Below are experts of layer 5 (counted from 0) of a mixture-of-experts language model. Rows are named router (the router's row for the expert), up (a neuron's input weights, with its number) and show model dimensions 256-319. Each number is 500 + 25 x the weight over its row's rms, rounded and kept within 0 to 999. Numbers have three digits each.
After each expert's rows: "comes after" lists some tokens at least twice as common just before its tokens as in all text. This comes from a sample of Wikipedia text that the model never trained on. Tokens count by the router's weight.

# expert 31
router:499516492476482476514508524517505525478490494515483481486511514529473507474506483486460495495518480483512519493511511504495508475499507494491498508488473514497521521478492491510529468475554496
up0:514490484479503463463511516477539475496526502509545509486483459510490535497524522495469507501544507488498488453527439506512490520506508502468514514518474503495488481514533525516507490518475524
up1:506550518515574507509491531470484520531495526532483562475541508484483484478519569511508489452509468475463557486491506497519501483536525465486488525513515529552531510463500519510472486510535520
up2:470463546484510477481515488486502542501509466487525487485451487488538496495523494501505484464531523489517452436530487471542504495507526535505498532482436528525501488494500513494472508502517517
up3:501484510480511498496481477470528492490448498529552506504530474515489490499512505522485520497533494491485521512547490532507504467475492454525501545506517495507526529463455472512541516452561503
up4:488435473497529501473486483492456522511491455496455531489492509504522461471509475476495550473489543504515488519494506503531491509476515468481499520528498504508523516530463484505479476445486515
up5:523544504564522469527479483487531453511510543510516523525503494507509473441487514493484515538472492464503544528457531530508507514493506494489510497486501518492457474507501479536541484525514504
up6:454491502480472490474493510495503521491497505471457497531479530475480483514449532506528510468539513478457466490514499447512542505491518497510493507530494476503480513499520518513534499473477493
up7:471494530553487535509478504537519548466552487512517451483512535478516471453481503508535499485511512479542492543493509519491481483468476501509497509460511528494513460509494544491495547513507457
up8:510535521507514479506528499523494508496525469484459492527514488418498536544493522456490503506509499526515487481505452543475503474462501474513511521512452503508483537477475523524504455491517478
up9:484490479500507503529509558519506485489484521501505496537514499496491557456486484512504527480479509505475451500512506481536488533483515491504519476486481536508492499510518522519497556502498520
up10:472478527500482528511504513507548501469507475523470472497495544519522539523524501519472520501471539498499510476515530491483454490501520466509518534459474478497460537482520467528506464501479501
up11:515513494469526547479487509496480550518495470524472513535527477493514476510502549542459478462454490480494481486500526518484509504490529496521503466529483578499485495471526516526515526516486497
up12:469503468457559485511483545474465518488491497542494503515514505481534504518507524483481505524482526512497511531469438489493468453514494491530500507494497501498509508480511497531512487493510521
up13:480462538534468491535501507510538508504470519495483494518501492495490541520510470491504534505530508516523499484498534513511495528481546472495534476502492519497468502518448523472486533526547465
up14:488519470513503507473468490532526507539496450464494513494495517507497510471516482522487497482493493484494511512529492509513498467474482474504456544529490480468535487496497483550502515506552513
up15:481504523524515497531507539519442513519503532520485510509501455492476488449450515492492574520498476484496504507492477420523555498472503534544518474507498514508496464488493532493494468514487504
up16:458499511505491484481510511496535518480462519510489486528534503535499450568471472485545486512557452504442504503494544501520549516533533504479488454489451534506464530525465530491481494487511462
up17:497485468526473477478516528491465485515506453498472475506505495509526548467546460489499547520510472491496476519470506488463532502462510510478506501504470522482473465476478490497442498510511495
up18:538474454462529465466533501508515483496499516527495525515503476484522518495494541482493499476499474539504523514491504491490522481497534502469479493514499562475484500504521511526489509519497450
up19:496465462465516528496492493480523491494539509558516492494487490518504454520526544504499477521502497516492514500464468501546501523486453469514509478474484510522519496513497502487528515574511515
up20:456473528491525445544509536485470551538482542477478507536497524540532512524497459519503491505502499482453508505445497475519526471481472523436470487525521470515490523473483477519492469481494439
up21:525501500506533485478514495504487538499490499553470570539531487492482469501513438529490553494480508474506450493532467484530554488475506476473506508476560504511476496475518505475486502500484500
up22:457489463527510529485525450512515473471530500499480494479463480487509472494455441486535476532520521519505456496518515519450508540458489488482528490488505517494489483527516540514488471510505511
up23:482519487490492514526491551516495511494506490524499500513478462514506511483535495491510489533493547474454480477501448518511541522490486560521519515531483556517480472483519510496472515461515503
up24:461507535505467477522493533513461507478485482502503529510545508520484498444495492508517532520463499469476533487533506491525486530527496530514572512481502482464466478478528522512518510517542493
up25:490471464497517448527504557541552467524516544517531485520482488514461495504532504499492480510508483500495481477468533499499483499414483515509504497496516525494497539529509467493534470512503492
up26:518515475511499495448509515482533490493492520503481486518512529496494474474511465475479505509570501506540512478507517496523500500504468510558501481498497477493508505451529509473540525502518472
up27:496533492518546472515493499462491529486495509483458524483465520471484483469467511506506500543471496501508490481471504534457530517465549475549522517499475486505508492513479523504511540513510515
up28:485465486529498482499510534530471503491517507467515514485450526486451532518534484547498519537529502476505435465548509467531498543527478500520524487520475510492497475505531506490460494489501541
up29:518463503484533498537500484453529504508469529532521498518458523487501481500505515467450452535492514517490481524451436506451546496504485477496484513479560483516467537512494521519488456505516501
up30:515481517520500549515507536582515479502537499524472493511547470487554503500470525484473503541527494468488530526510474492454458500485531529506530507511473538513498505485507513498529532506531496
up31:541490493512483509517484548477518490473460471462479486531472516485486559477487477495500528477469494516522491528518488511557524488501522476461521501490532523466499501469525507519463488491459462
up32:525532502488449529459489460482518509505466546468496494511500501483496521497473492494539513499520498546485568525527460496479520488511505494504518538551482503495489520523486505536488468518480549
comes after: " |", "\n", "|", ")", ";", "See"

# expert 19
router:506473440533527512541508522479502546484471471485495533506531459491526487506457522478506506491503462496483460499485511539516466465505503485492552486545510552506474491481541504475509487481469514
up0:505453507496509460489509488507499538489517540535496565480505523487509539486507531487539457515517487540531508494473521536525545512535539483531528529531496541505478525525506493508469493498513520
up1:512451485472465534490550503487510520480481555507546536524485545514511480530508579504522475515502477521501549558498527479507506518512555472472527505461473486508503507545490511513506532512493504
up2:480479472489476465470453478503529451475463475493470462489498529511531483498497478491510486507505500487504487485485512520512532523446514464517512505501523520450491502460542489484478495492484501
up3:524506486498450505493459511459488540496476474513500492498466537494492490515526498483470502517474493456529482549513487526499479502508516527506494529505460506508542510506476489458500505517476502
up4:500521500461529513518500498482527487518523510520503512502534477457474531488521544496485492534508471457497513476533492450512520525515438499515472520519485486491470498522512529532544498511489503
up5:521557479516533518487507525471527537483474544498484464488532535477513522451509503526489497487532559494516487518492444481523537454463473511521532522507523521473476511477520545498474443474473514
up6:506483502500510480503441509512505446515491455482478472502481499475523467483528490466498472441470477485488495538512519507453467487489484498457502480513468464479476547514483503521505488549529505
up7:468510521504482479483472477506471493490479535554463515510480489521532492497438486519543483463526490510446548537555483467485491479455538467493498475462482509509501505457466485509473487540488534
up8:496499565529502483534520498482481495520537537489534513536530479550530497455501494540479488546519459514491494504522498482554520513503507472460471527497472480465534464511500469481505513520495493
up9:495487499482471529542503471491508459499511491471494536516517482495520469436523501482475492450503468535458472486509548515499514494516477497534538502494528509495530520490516494484515544467518468
up10:483483517467486496471453482496479498520497537523493511515510477525517516472507506530454509486531505502496515546490503488541503482524460484548531484496522521526509465443512465509490537448494519
up11:509497514519489489522521487487536472526544556500481518503511550458516469496478534548484498538478477511494495524473533468503532516477484534517521474492507527516460532495484533503476530496522504
up12:519492504531514485489480560519475505464469512494465495482485539499521516510478495507533487486491479508549515517516478494486500480492503515536528525506486542469544514489494476475486532507496521
up13:521505484524527432470498498486513471528532527479513458489500536525498510479527520468514471508513520515475484495479464509469489483479490503493498502495503501511464506529520467493502513454508493
up14:491487523510505492508475525499498496534473492452508463501544499501490503480517526520494505472530508504558559564498470509490461505479433542509539500496488466504495533523529517474455472473521524
up15:523492467506514469512498496498484458524461550463524457516493504527553510527465506507540483488458508497515484517531503484521469487530511491452532515514517473472474522527491499458525502520524492
up16:497479518497487479480494476506531524529504480488487495434516545487501486516540485523537516453502482502533532513479529529537509502497527472571489519500511496512487512473525513538494499487472531
up17:463511574529489491503522541528496531500484471475509486519485433498478533515519500503539501490463550514487524508530463510479489512517524485520476540525448527520495521532491487523482472550500525
up18:501511482485509479500510548512489484544495513501503490481451502484498503464473513490534482494435526529513509464493504514495472492568502509516570493559473525513474546452525488491478492505490483
up19:511499484533468544478490459514499471509533513422483443529523507536506475501539521499492489519510484490507512520503492503487483517452498490504556501489486478516498491459512499528475493492520506
up20:464520496503536488511547527503524525519487507494517521466506477489544477504507467474528487495517492528489466452489515523497481474489490471513496517493561509533495518505481511493515407491540417
up21:491472478489556454523495516531478472516493475496446510496520542498494531517516506468513522506498478465477493459492517547459478487491504492495535451494524511498510523509449511550469506518494471
up22:514496487553552531492538520471472517524456486484465499532498501505511511510526548514513496525472509463533494541514482522515490506499529465473535514503527517551508479500493522477466502538511491
up23:502529466499551455502493506506482533495451528484456547491548528446500494480464521498536471441474503504505466505500492466527480473514507530492483534498523513494540524481486540531540509523497476
up24:496476492525495465508477528503520492529495521519506489485484497492491478507492470541457489554468484494473546530492487547498549512470504564517480474469510534488450457473511464479501447522478551
up25:531472504476500490479513475516523488486538496567495492466464451518496499515502485503469488483507475510483508455498536472509493465562465492481548444486525520498507503534507400468498519468476442
up26:513489471509493519534496499542457539523475525531486529507545490471467506469468511510523516455494484514506526492539510473555506531481508558498523552545503535484539485512503488504482521512497497
up27:526470499492561487566502525455546479482461472501504495520503521512475528520522498481537509486473482481525481492488515526529518536487519472467516498487540507522542483495473504449517501520511479
up28:495492482505543503472521510503487487484524515497466520504502521446523513532469542479499537510511475487528490511497499508508502479490515541493540557495503508532566488522450505470433492519505475
up29:498495519421485457483502496560468484470454523487512496481504555483457452540503482444499516517524527500543508500502463466480491510493499475493517499531481477519513473441431522491510487491493528
up30:488530507506489446525562520481485515488503485502460510482490496500480524516479516506525470530491530489443532475517531488482531471464544514454485470488520549473515499485450487481534452486488501
up31:485523526504470538535484526534538474510492499491560490530533496505539491519530520519535462500480490505550468467489524540503487476508525522530482507467494514485490532539526497502500479532491475
up32:477498457488491508535480510490544513504533476537465518519519490484472500519513533477489495499528506477491459494559490548549539466477500505502479523492483530492494498551473511461490514506513506
comes after: "-", "|", " |", " (", "–", " /"

# expert 26
router:486503504484504488503502543522488535553482485542494476465535497475527513530471499467441544485510451469460507497470508495480478468487499477485570494524488509518533462483503465507545501494504525
up0:494523508495538486508529468472466500422522477507496512519508504487505498485472522472504498470493524492500508483461526500549493488460495507467512529552464477535466497501491502506496531487530520
up1:468474528496468468443502483499456521512505533524499458484466488472507521514552504444544535507480507501493534475497513483478475532520516518491537491534501484486482487495448519475472486520464516
up2:490442488516486457466482519510533482525492496507493474482438487468467491473510457532538543488489485514513490508481470504511529487519522452528505542504501500474473541492490499483509516475501516
up3:481504552483465475505489488515465461503536457489477521515470516496494491506483496454491531513534511483503492536485468477531476500500464500501527527528480495535481496512535530489504517484544475
up4:544519479502481510498492515494546528483511523517490528516549524512519465486499477524515482481520487539470488534481484504552491467531544527482487486465536487485512509482490481474474498479516515
up5:476487490460502507538501546512451514488499516513516480513439503518505463503542526522497485473516521494472526533471506549485502410489486483531540475545491501515515508513512463477521461484514496
up6:518509501479516556510487554505484527515508469508493489501465501459535464514475520508508535515478511520474492485512444494456520514549485524489485522492471480526522476565479497491533508493486497
up7:500520515459490524491518524520520455507479512472519522524511505465534540487528476489480533497490500561507527445561489523495478470522464526541513515474492495539488519496532531499536564538499481
up8:510493492520504506464504499513456527518532513497492565491530519499501525488538531486500543482510467513523527492517523487510494516486529487479531460520536560516462488480497488517496532505515518
up9:526492484559510524511516461509538507508497471494457506519490513492480507482480511486489506508491507504493533476516531471453524492471491466503481496498508494492489462500491490483487473508518485
up10:499516503465504488485496528443478519450456508502497504510550520527530461488494513529480456511480525469461492491479498561480509462510509480523508464519561519519475492510483473537534488504493495
up11:498508552485492515461518495482511528495514465508518482506512483525497456499487524552489514508474482486472540516521478458520494497462478496493531511489516489541543510498456478512478513473523495
up12:504476445514516510482496486478485523491517515531428511498479535451479488540482522520464495514476499473483510528435548505475503511479501509475544540476485555512518489461464500512471524510478503
up13:470526469513540536474530478556486517507503525502519478479425484517524505494521516537496537501501505474489495516441522497478528513481500516478516485494484484484511504476488514538492461505486538
up14:493503474483478488507569516516462484464517509519534484482487506461450472496519499488504467464507482513498528482553485491540483498504474519477487476488506507508508527485557482532508516499477519
up15:486478466527506554493477483522478559536483523491489503481502503495498511507483524473461498539502495473454506541476518477490477518492466485525562528531521532531499470526481507553492475493465524
up16:498502500510513479501535556511483516469530515510493509510480453458474499509531499500512486481532505511488503491471502482478494501495464508486485504492534452520521512531510506475487473452505526
up17:522493503465474539499494466512532511521531503490512485477475509500497521496506505507516514476507504521510516448484458525531476525539500512534497488496493530497519479532471492473507538458527538
up18:539466518518517486495444455567533472455503503466509507516521467467518451400496527451465497492455499492508464484495492524485467467482491516445544518529518503460526505476521548511523491494508502
up19:458474464518524482555523472493530502499493484509481513543482486551488523508511512477501502499462514448499475441469493510518512484455463475476533557538484490538463503495500527464519503469507492
up20:523483557487515455577514510512513461515471502490495501502496516522507486524526462507468499481486506526504515452581476515467451441496539460556498515470482490489511524490516477450506532509542541
up21:498538503519514487454513472480502477501501502513539512497460477492513494450489532497498495505483495520487523471486469490492533509468506422542516490450452533490534521476510474506503523509506489
up22:516484541501494454563530546475459495490539492471543465498532523506496482530505488520476501494487514532488501463472500496484496443509527488520477551456506491467527525492492479453519468496503518
up23:535516524494502531488468484478487479538499498469505565469518479481449496459475527489512522497502492475502555486510542547498544466487521480510538527498487543530517479509475518521470478511502495
up24:495473531496470463470485483533518544520508450493487494523511483538450464492492496506524526511490502504488504502522442497539490522530472465524504478491457535502497518526461513475462465508486542
up25:497502518526495499520475500519459464543493493473472508512496501476525503523506527464489461485535523504479414495446493483487495528519488491488514495504506493505515511558519502494514510478474473
up26:569483513517478473503506530501520488492510506497496470527484502496490514503526491476458540476516491479492488439497440469490526465469482539530516456526541479523492486472479523490554483500482498
up27:541500471478468502492461498494480540486499516466495482492471514472500467505534466471473546510499501449468490495500443460478472499482472510504453487495497496552510492519455506472517523521513528
up28:495504518483526481488541501504475505558497531500469502487539472495484478503489485494509535502558462466505512521533484490554502523508499492506526485477533522515478512480509508559508442479518511
up29:471535478519479503483515458477489460568484502490461541519510465451463481509479440491536473454459496513486552524514504545505472511492501475497492516535518553473515502508513509562513505461493501
up30:479452471553510543472538567521495483500506487470498488488507488524491501509490546485509490465489475483496524480458501483522520466509525514474474540454470536559525546469502504538514493514531482
up31:490499525521542504509506518492548510493495467537477495492525526517479512515490492479487500481501453545520509453528502480526512521498469505541486507449480465439514506448513472468541507497519499
up32:491488485506543477520472480520481522480467483518530530495525502524494494483489522464488506468509487478472510531513506556516543510510474531513543549500492491457485481535466485504540488489501496
comes after: " |", "|", ")", "\n", " (", ":"

# expert 22
router:485477474510503523502484531488509540505493502517464491509496487481507503505489483476511548509554459497480510521480531500484494484493515517502556475489480572510504510441566504494515499497506507
up0:501464472487491500473507511486478471475515462467447501546509497511466505503536499419481521536490469497525528483576468535459470525494523498489530499496476540492494485472488515497453487493504502
up1:513540491516488515477494561533518496490549514519493496498474488498497532496463501528527469499519506546462447474502537507484453465518507475479544488507535460588483536513499500522499498487499512
up2:521501514495530510555496479494500502551456431553501498516506525511567493487520544521539496473493549504498506481465489477487494549505483495468487521517523542527502449497523526476492500503474506
up3:511512541517519478443507468469513508466484495540519513479503490533516487491495467524511503531500480439448491511527488504473494507521508511471498481506508526490514530525515528472501477487457521
up4:488509494515511512550502479477492469515484515493522492548520483495531471475497518498468534530491496468472509540478504466495533515472490516499470496500439501513495508547508506452505448535537484
up5:473490551502443524540530459477511467550496532476484517492549537498503530491476486510490487553516477495516495510520505509528468485496476506478505500532498541495506462491482535518487445511503475
up6:493504431499565439517506502482517512495482501494489514509505535519526481514531488427516496499521480523484469514461481508523515509482467461558476475475514488467504467514472491507459493506505488
up7:475505523498493519457561514488537477515541537517503527500511537446456502514546500468475503474496485525494515458468477495465469474532485496487474486474489510515502497542503506541423436508507475
up8:470505451515488504503510480519501501528472485524509497512508509491497484509512511539496541539526474475481420497500537500509489514458439518462456479503503502468481464510474528492469492527512491
up9:495481497522491497558514484488521545473518487512448506484538525492547515479527484534471552541548441475480459474483527513483469492472484513505543500485466546511493496496494492481511486492514521
up10:506491550503510506541481453486548510473509507498501534487550508476501510498528484485491466475458495517541513512487514492463456487504459504501540477506522501502517489480507495500483483529487502
up11:471507513476487526491505473471524493489457499523504494523544518477531531501526534519516541479450516509487485502501521516518504482506509504483516552480501510526519530495528475474494492511528429
up12:487491495473496518469500485493518472500502461457465500504524528530541510547472502446509483460512477503483506505504492498527501547541496440473481541584466489561533485457522465514471520553490516
up13:546495503523492494514517478485484432512527527475496528501484471515493493502474495480502482515456495508465483505491497513492533494499514497463509520512522489503493525496520513538533508503519478
up14:490493510532468514526464494499532512470516523505497534475488517522494494501492526558470512502515515488471511508475516527469519511523450535525498541536498528510506489510484524488503484493516507
up15:476502528504534525502499493477506513496542538500521495504524509503512514478494534541538481499502559532547500440495520514496473473469498524498508519516512536498474497509529561468512494565512464
up16:527504546544504503475561522481512491471475538481526490517514494522499474521547522507505438468452478508505495500465521530492451503507538501464488520506468486522496478472475518467446436497462497
up17:524486537492516513461556476495472543489491522505523495493464491457532540550511511539499517497486592514496498501533546511490465476472507526484470492491523494497525515466503527532475500556478516
up18:485458537510510496504472464484499523471508509512480471520509492552509532471510484515528475489485497491488526490501515506533470487472547499514536528488475543493464523484516510493461495528520480
up19:493513519521488526525555472494481432477538511473553469545532555558438478501502489498479456488472478458553483477502507492467492506518461537498480509505500493463476456486495548497543507548536473
up20:511521486541504508516503484490536482503501473470506523497509488491535473522510536538512506512519487507510486536488540496532514466507484497508498487467510491525517502478496527492489482472514425
up21:507472481500556527494512494510546527480464496501465454516506487467533527536531545458535531546501519502514478472495472523505478501491496490483471544514510491553520524505490526527484547532475532
up22:532496501517499534488482482494527493517489476520480504501469512490520460509491539522472529513461497504540475552438535471524484448467527504488541513505467521518516468459512524474544530490537512
up23:495525484525496463511511496505497501556503520501505548520485473504521503528480540465472484510495525490503488554493467527489487480501472546509522493492523479497453523551517495485474495519507506
up24:539446457516531524489477493468504475504457521518510484469519523538503522495536539548485537536522498522495503462460501474519501462473498511498423530536509520512460531496499467463488521488487487
up25:488525505503574517507519483506513482495511509445498503534492539476487486528493538505526493500509527501493510482510502517467540456485471497476487523514473478542505483541514500490541514523545463
up26:490524502456534521495512515508494525528520526508494468521504566480523466527470528516484484480495517505452504525527524486510493491471492503513464485539519498512505497496522482493460546517502506
up27:480487531485520547516547525504492502508502493494470476497515535491500488516505498482498486553495534513527482487499503465504549498481484549478540501505519500487514474504481561527486471500507503
up28:500512498504482467496562496487500521527504512528489488511515479500468487495497500522477482505496497519506500493458475465418509497473502481474515513526511482534500519490497534518502475508490513
up29:506463514485506490510485515494512520531532545519506470512540490516513448511545522499461539525527522486490562497457506466509500471526491517489534490488512480498520490519543502525539520546467521
up30:451461504516475499482495499489538553497496524525492449507454472509469489498529473454504513536481523531527475511506516520454510518511497507472475546550476499521471462526463527490503452488489533
up31:507471532512492513548489490474514509478534483478452507496478506486502521512453513516488486488484528506473478498463536530476487489476519546507491492554473521473540470516498471499497525475518455
up32:503476489512482504526501507500505505491503474526476492520505542506468489485475483464502500505449495499533483511497525494496522497512486500480485479534522464481560488487504537433551506527522493
comes after: "\n", "-", " |", "|", ":", " ("

# expert 51
router:517519532497546494523533486500521490464509445506528532514490513490479518420504506542480529492489497517486510495467456523488477479547492490525518517494523518497497505485505556518454457519485543
up0:487527545491473524547529533557506477493552496496470547494510498499507518487521527525525473514534529488484491465509459529453506483535479447518506455493519499473490504443533489482500491496479450
up1:462500534487495551488494517527532474477480512485412490487462483503575520473477509505494516506475497496457497492520466489485519527492574511511506502524526441559481535537501510513533505504524478
up2:458508544469483531469496502482524500520471490565506508480482506536494507476461494527472503477520467501496535489462517445413464483502495497470531504489484518496486478521571506478513473495497459
up3:498471499462505516458524473481480494475505491523494455494505481509478472519479478491529560501494494492541479470520492467488499526485496495451437515498526513490502516477501508441500455522468447
up4:474514482496493469470544521512544499499528506505531519506500498503525476477531481473465493498493550496471511528509519496496532476447489506500515533488540469523484483476509511492498466504504514
up5:479490560497515488461536522547501545541472495526510504505522499486512476486483499471472509480574476507526488524488485508545506497531473474475509538493517488518499550537452525531485492473495469
up6:455472473545560477510547521503508528475474496473513548491526479529530463514539508490517489515503519487527464552527449507483506519508487469487491477504501503498477459511512512477512531500528521
up7:448489475537506519528502481475501538515439519514519510487512490489530511495442480488508557455488475519476450518515555493469500493446484528520476520495508529474523540472474478442495487502499475
up8:512524528511485526431465502542496489499498516462493509458486528476548495479537510449493504459487526481475538492543523512497512517496493501498524495534514472506450483500526518487514517515522541
up9:494516495515518515457520512462455500493495520483472522488498507492504534502496497502445509457514493485488519484497515505488512485491516519519542523514507497525494496494529458489530566449474496
up10:472518513465557485515519546525532494492464527496526495479529490464519481465468461492479531535497468509528450438461505541493505514485512513535487503514499526495527526501483515465513459490489528
up11:515484503535495499480503488484525518504444494503493521507489462475538485473481566486529502480510476505443502495503532508418494446479524504497472506545481505501480506477500476513559540464440519
up12:495507462502544497533512488483481519484483517473494486483504481537509501486511468550486501518490468502482500491481506486518505468515473518514519515522471519504511473547482449465542469494514413
up13:502478532464532497483517522490520501494498512540520530494492484445505471493501482472486507529509498523498503490472446503497516505495537495544544537520527518521472496529541492474461471540485493
up14:526466507476488457523473502465481468516505484487470508527536475484516514477520477530509523490467429492486496478459497520507462459497468499487499503501494496493545489504502457502503563455480478
up15:504473460522540476514514511476485520489486498491468552505496486472469492499526487510486532526515488489475503504523524505532499485518484546482474473491544481511483516490498498460484459475488482
up16:532524516495475493508478463471488497506508483517461520486494491477522526460442530494523523489505531498488483443497500509517465489512489519529465539492495503482470528466513527480498484499506514
up17:476532502458498517518548455530532489464468504469483512470487485521545527467520495490496525548459469476481495475525526516521506521492521474519473497538541461519516495491516516503542515469535495
up18:447513477495491516493524510532476483496519520522430514500486460521491503485463501470530470531495566511483467498535474514498493510490481493474522477509503507512520524515507501478493499540489486
up19:459491530468509469497456490531524536500520502487510504525502518488563477525533486512485525474486513459496513501507506498463478469535535481473522494497496545519474492480497483526509502486484521
up20:459473496446456490528507463508532515480499491479473537499512463471504473457537505494479532486469544476488538519506509491525516427510521493426544494511469492561505466509475478508503489484518487
up21:495481516518534501534449533469454480496476484522505520506514496476505518495492484493442490456463482492502480503522490479484466489539521485484483481475517507522540477508519442514456508451539499
up22:449486503524494504538512505482477489500520464488530475517502464516527558517537511515470531454503476533521516508482512470517502452522460510509480492470482495519472506476516479493452475494531495
up23:515507493486550468545523505509518475502441458484544477515494531512479484470477451502484479526462472514516473506477464528487499517505480499583523531484531546507486522494473553465529461495481498
up24:491502453498504553473523520539450510502488538488510484509484507530527502523513462509520466511529509468513500492469499510508502493502451489529496502473480519513509490513504481503480480417474530
up25:452503515499485514531512521509478520489518490494474522518462480491536465485523470534562523471450469524532524555481535517548484460466534492441509515529473516566503521546450497459496468521472504
up26:503511496525526467530533500521523555490495496514528443515513511526517506489481462539482479489487511502495515533498497477474456494498474484519528517492484576511517494576479503427464468461500538
up27:493458524505480479502512535487495520491503478541504503497507462532516548520496492515474493487497496506461517539496471457454476508486474480501554518481485519492483522534490477521509516487511482
up28:509469511504522533442528509493539471507470561504475511480505505462510487500502497506506518537465503522503505501513532516485535515498508497455527520499527494569507495526502502500471486529481436
up29:507478525525510479494481515512501504497536531511509540517459514505486507431489512502496482488503519458507479520491522493501492468520472525531558493492513502514459513470507452513482490489497502
up30:509495529451538507503468487482464497502522489487508486496497495482475534514542493486534475512477484529508470493486481469468536454522482501504506522491437475529508514535500515490498481496502483
up31:486465493497458468525504500492506510506480552512470523489485523475509510498474505495523485498503523490530546508461460501473493486457442514498518488547477493471461540476481462495505498489504493
up32:520498519487496471546539480468495472482480472526524528509474505547494469515481521512482478457481509494504483523481464502537544529509468517507519516520501515524478485502500507492530499498524502
comes after: " the", " of", " a", " in", "'", " to"

# expert 18
router:493477476483508522517480542553542538500523508508487487480516477476524528501467464471446504515540486486542484503494501498479498457481494499527541468530493546544460507473516522505515490511499497
up0:552495479508475503548534463463487533521515493531518491479464520477539480534505509514522468568477507489521483497513502526480491483470519515489500527523492498488455513515506502529507529507459514
up1:504474492533537526514500543502491459492494461506500463528536502490508469511550502533531509524543499464540516526508505514525516495503505486488436491507504476509517480483498494512531500462494540
up2:514494500555527491542468488470507485524486532500494509505529515469522499439455495530512492461523474509532502486463517532511475510526527500488446538506521510483479480490506501489533479532515499
up3:485478469514515522499467510511527511504506503480464498526475480498460510521503489465521508479499480446554477490514497476505532490452437476536522497487514524488492518510496446470505516503519478
up4:512518495499475485505500491525561527479515532489518498508462497512532466510536440482509470520528552502493475488529453486495554523473529513509518481536496511470524465528491467507476499531525514
up5:534533486542511521483520528502472499556488478483528490510518480543516499466454445487495471513475511520446454498484503519496472473530492473525525476444483537499498522505495528496514490454462488
up6:434475484491476503530486510500477533502540470488513501501451491556506470491501552469490503462532480487485489539517510484454512515472453481491518484503462526516493536541495550502510543533510469
up7:511529451518492502441490551487486505489489493538511493534531499474487510476515459488514510502528486477519501485456527500500524498535485535496507512508510524531514500537469491502516513504479469
up8:523460532506482500486491501505527485475527446490496514483501505532504510494462507490469489537459499537484546510493490507501519505547515510514488500522487525529486501498501513509468484513462510
up9:494480513495489517497493505486468507526500526531478535505502488464521490509463504481490546520520551489488476501540482528532481490544538496502510526504479536502507507485531454547456494499521465
up10:473493486506461502488475549534510507503521476518571474506500496499532522477544494522463551552539478472473534507543501489492515493532487473477522504517460476551469499525520473553519497508518507
up11:481503488471492489480491443491480498520456474471512489458487492481510491489528499532502522486546522562497471511456495487525506460485512516469484501498455514485493523525486459503529498505471478
up12:479475473493527524530475509513473480478495469522504503485536461498496519460508536494475518517468509498513509510520511523470507530486457545472494495574503494503496477533500498538493472489497476
up13:472450513478507486497511513526527533497516471522497553490535482547454498536507475507483485534510495485512460459530482476463489476495477466483527456491515523475505504478516488544513496499544479
up14:503489477531537493529557520516478531468487500505476473500524467508501531510513493526423521531556485524489489513510495534529482483519486519527518473511495536481486490506489517510475464495484489
up15:490579501509458490507499505487480494502502546525489487481502502505515528494488540480508494545481518461485533499480492512492483523543509473511520501486464477505521513530500505560517507513504506
up16:505482523486486457468493512522456532514546524498508523481506515473514516490468508451452520534474559454496468493528494501498542511491490513532514468486434506521519495469511464493471476469532515
up17:484494533448508513489471477519529560514505492477481518531512500472485494528476512527434520509527496520566514474539490519514503496515489491511519500482517488489519493492496483508508526528483511
up18:465513472481481465448521461483484536552447546493516453465473488507469528497487452502499510499542533518491496536475479486518526478496495493529516481492498511501511528501462514472495546475476479
up19:503534524536495485522525505522506497496510476459512468467507487461496474498516464550485525534481509528529496502456508501505486485484504540477534490518445481463513519478515500536524492496512524
up20:471495500524488469493487508551547511522520534545490482504481487476524519520485488498432537542486485504473492519521554500489471531526457528521496533462445473482524526461493492514510490520480518
up21:487496496486512521537488505496493540501499537465440512529487474503478499526481520480464489499489553433501478499503493489515542498515530468491527495499561499531484539538526502546526514501514503
up22:550509532503517477563471489541490508476531465492498504484505502467534477485493517515496524501478497509453497522522463429486488425512472451489507492533535493508505521498507518501526514528520484
up23:478501489503487498467461508514491516513521481442462495491499528506468510488479514493510506469547479495534515491531495480561522475501516495487496535541471528501515479495521447495520481523514532
up24:523451485517490495488509494493443427528482523484442531512469500540502524514534525505501466496540475485523514522524494505491506516490503465537536530492531510505486498479475501552529526505499516
up25:518477502512502471434514515524457538461537474519538499487490474507548513450508476548508534520532508550485501511502519480501502514493515498503528524520541505513532511507500518512485478532494525
up26:568504490479462497477508524511512507497537495467491556469503464483477491486543526494517492472498525516467492478524512467488515504472495473501464495494471513527461530464508473487501460512520474
up27:477502473496488519510460511533548539503531518501491440492526470475494451514554483511473525459488480489486478490491519490490492533523448543547541492476499489528499480499472483475472498507479498
up28:509536507477519518521439524492517468494494502522484517515469468493508486498477515477543475526521477469508483527515456492492500523536538467483487490496514488476528483505498495515513521523521471
up29:518532497527498526496485538506498526481505532495502480511466491522495515532505565463516513502512485544480527460494516504492501511506512533505545524520466511480466512480510501496457529512486466
up30:477522521516506478541490527509531499500469508538492509498508505496516494506452497496496464477494497527482475526476459511497558487480493505510467507511466500483510538510473504525462551493461552
up31:503477504478510471472490512495475485502499515511483510489500543536543473518488491511535490541479513492448438535496522541467484526522499501544515475506520527506495506526470532502500486500550482
up32:478469536483491460426498494498504442533459555526513437481535481500495549444457508499476532417453489491535517470502462492503529472498531532447481527495465525516516538484506488505528481500514512
comes after: "-", "|", ":", " (", ";", " •"